config.yaml
d_expert: 192
head_dim: 32
steps: 4756
Below are experts of layer 8 (counted from 0) of a mixture-of-experts language model. Rows are named router (the router's row for the expert), down (a neuron's output weights, with its number) and show model dimensions 0-159. Each number is 500 + 50 x the weight over its row's rms, rounded and kept within 0 to 999. Numbers have three digits each.
Before each expert's rows: "raises" lists some tokens whose logits its average output raises strongly, later layers aside. This comes from a sample of Wikipedia text that the model never trained on.

# expert 17
raises: "s", "ch", "-", ". ", "ti", "te "
router:465518563470575525472503462474564475479451530537497555448537498555472502573486486499522520462464583456524381552484410461547464493483541493538543547483474470516431440458404490530474476515412547544457494350463536480654453447489509457478466416516541496571508459540560488461530463566487500520541439406473456494453535432513567636436503532464507468500512469519519459536392524522567531546526518484439439507422481511538569486596488511473561591545481479363502512543536514502470606623530557
down0:536408532577431536513553562474502454510502623527448481490475411531505524485556516478528441481527522463587484481519550579493392496492494492450553544531489516479440482572516478465614526526550398466487480436442478432480466509501470445467512546478376425498379502559409506495481450430416513541497559555574564492537545526480536488471531528564463568490570440437477471440449591568554538495559505547618414437511570430539444514458548463577482528547504420570495487436489501420505511544572475
down1:475583587503456400496495564454532533471399511547474482530526585438511513495476459501409491563496533528525455521487488445481482472522506548420431524486546504478522539484483498487407508523469487499487511453521517483500489484642445320444595424499494513446501491561454498419571512415592522515509515529487490497465418550442579519458430411510552520411540419417456524530396495427419459464525475584537498476550565443431433517493516488494525518540555543503581457550436490594499563420452463
down2:529582509512488526495573568490546544497502462475451571433444506433485400629500473518498492508377554548629476457403532576482467561515454464489483460551514514461436580445428410473526560506500515567507546478599489538487597563465528428478575382497593553480489459536537535556499403521500444522485514463495514542517488516427501415507429553546506520532500546479510575501549473489480510485523506496497474485548585605465466595515487505442389404433565493569474555479477410485465476491527459
down3:547501566509528486568468409557563401524508473575483564495506510531549522547521439588516530490501481609561484472552554495540557578478533508589539518660529481530571505491537559481477560595458455486482472466455569505491417499591585535499597537512579454522539564448514564511496427509521566535465571484504464469521564422514521511586529520476508514443532486487442570538523588474508446544450628537497603509547544443458476523558555558457546522451525458561424487453578487510505436590573512
down4:520455460477464430437541526521429462494411441538483464538490528505475518465459557452504487507478466637526443453520509457419517563492427558443537446555503492478589566504489573475488475594531499475452536518564419484476550636487493445472585623443488466589547492406513533517519510463559441566486606576479365435507511433468505502512573529550521458527440522535537441472576448451364515573474513547481457464485463409490486452479501436504390448478409485552500512491546527473525497481481539

# expert 41
raises: ", ", ". ", "\n", ".", "-", "\n\n"
router:528455473483512499568499467383499459440505610500575507515440493546455516484483560488458550547568464474556536466422469472504474372438477433482539511399516480370489412466485500394547527514472614391516467458509539460503476484424517489503511549495497554593472527528562520535481467464529437451498445468413444494512526496516491449516453547477402616442444604410600503415476506515550579516517534526496462468533556551519564411560413514496559535428499504513539501486544451486483412435523479
down7:483537556456445513483460416565487538430499644472584506531524537545478484612490496477525539456532540486528584469497519530460542558470521526525570513462430488529468462563514529446560560483531565530543400531540553466464474580530570522522503492441478544506594490567410567478437423508585418485490531422488478453495538517515483457511452547562459471377447432583507559448427486496574483437472463492505504534414563352441546405494518417500475536560493555499425530477439492496459486571408526
down8:510512491481564500500548513533498522435423547483602546570466434580541507436561501440498574527531461466552673484508455477481466478487481488562510522541534484558502520474566471493456462522419495491485487512515467537399345540547478504602533413538539482441396445466508499519439495421475522582580466433528564474523463465509423565500520604431472518547492633431484454534566475507550404532509456572478510489493410494425403439468553566523505462549504497433511577470479491467493495466543541
down9:401501490498519515557552468581471500442585531477568463456567537443511585436505468493478553572485517428526482487496542492503501569442434442398525441466533455469533529559549508496441550373459467518508517548476500508482466532451554535563593545444539452521590454478490475530530474482514459441460599461479484495594454469583503463477517526632423531461504489432421547527445555389522554536491485510428375580568438413505586556521552540431508518470517473488497595399512511502561509538468446
down10:474467512475562367491473539477551438480512494438557434417471418562550541496488530536514424517476506536480628581446496545499493488562473429497509468548549510454482422474572501467532483561513493512497478529462574583453514563495532344638547492441460508463469500486589480545564514493458429510513515479457476461534517431473509462447443490501543586468537550448458514473548550470508441463527578431543558584446462428508545537431441494494543453560587555383492427509518554523490459592418420
down11:399470523493507507482475558546514493528604632571422492403565524470416559510492509487540525480533462498414580543462463492545484453438594478428533500490531483502532581532528524439508546475418580526458532496487574530545462498442530500529534556588548533472552402639555614427522440488531464529568514427463527494459500476510506510555520496590426501451504490454471546432386478425503538434541483577504552589482546468478460511485457416549447477506569449507512481543475461498574537440429418

# expert 4
raises: "k", "s", "a "
router:459454519462486462496498436402496495424501557530487606495394533449495603422439505451438578538448488467559496493519426540480507540551511541536500551547505461530483515610439594525493521509476550479487529482523558414559411409402535468451459482575479470488507571503443505576587538457542544503418496493522519632526479543566409517451516552457461540508549442455443478500559462451548576474506380473500473492465521461577555495472525525434560531399442574484432494514525516450469582561418511
down6:449538551490458611504458527469465625521480522451578572531482525485485477394457457535597405565467591371502419487522506522497490480438434560481403391507526498411450523513505515503390432533496523494425521501513520520487510451503563535449416471449493431551544352469552457534454491574471504502503581436463455584484481530505478512460467486550530512481503531555423477489399491545493456495531564466558506426453458503512558507527476454522451540515456473502655505417452463516574492474487503
down7:541524522404476449527540513494473525479424371575550544579521606447526416482432574477512512487503549586456431441543495573538455515509590498501558452508495566483500530577495550519549463518462468465493460574483549536480385456482487401585439542435525593416545574506459534577572468503464482581493595462519526461513512441501510539493579443490475412539578592532503513497466525514456468419467576581406516568504465531480499503511511556556465494459542559474425508466512493468498425468608443
down8:442414566418484471476564492474422475507481483523471544493370514403503551570467490440427564436544433566540501608574464480414493541632516473538446432565566499453532530521432438528535430458515435489444430394602512495542493551432471484474499509520511454478489472492499511453419569462497477485505455446505517572490572437562428508488554576542427536524460478453485483492490437551483471466444523520471530555529512424442568534486576559460633579475487475544424456419498531518462532558524492
down9:553459452436516531541450453524411472482535441534492553464491580494485481540485591507412620481438566541489533519581560432532410491482555433437416442433484504575453549392533501495480413445613360524521507528522524624503417510486420436616494460497492518517534533485564443518571561475401478496560457453463589502549476506534435506479520503467493509506570487519519583472439527517544510493470553516504510484515463587530530481488468471480505485499462474586482470443418532449369474499488555
down10:437554517392474440477561630432463509497465469518498529499532535552394526528491465443494565430528525511590515504424527584477570462576456468484472448512548457472447516579502438512516528501571508423543460441474495397460606567485482581521512557437529465451419525474534520557501596473557446551514480536497541446488535495551575421517449537533573440456528497480450546566421565545598548454468528485365483490489454537451484560536532467477486494437545463516507511472514464491531673440514483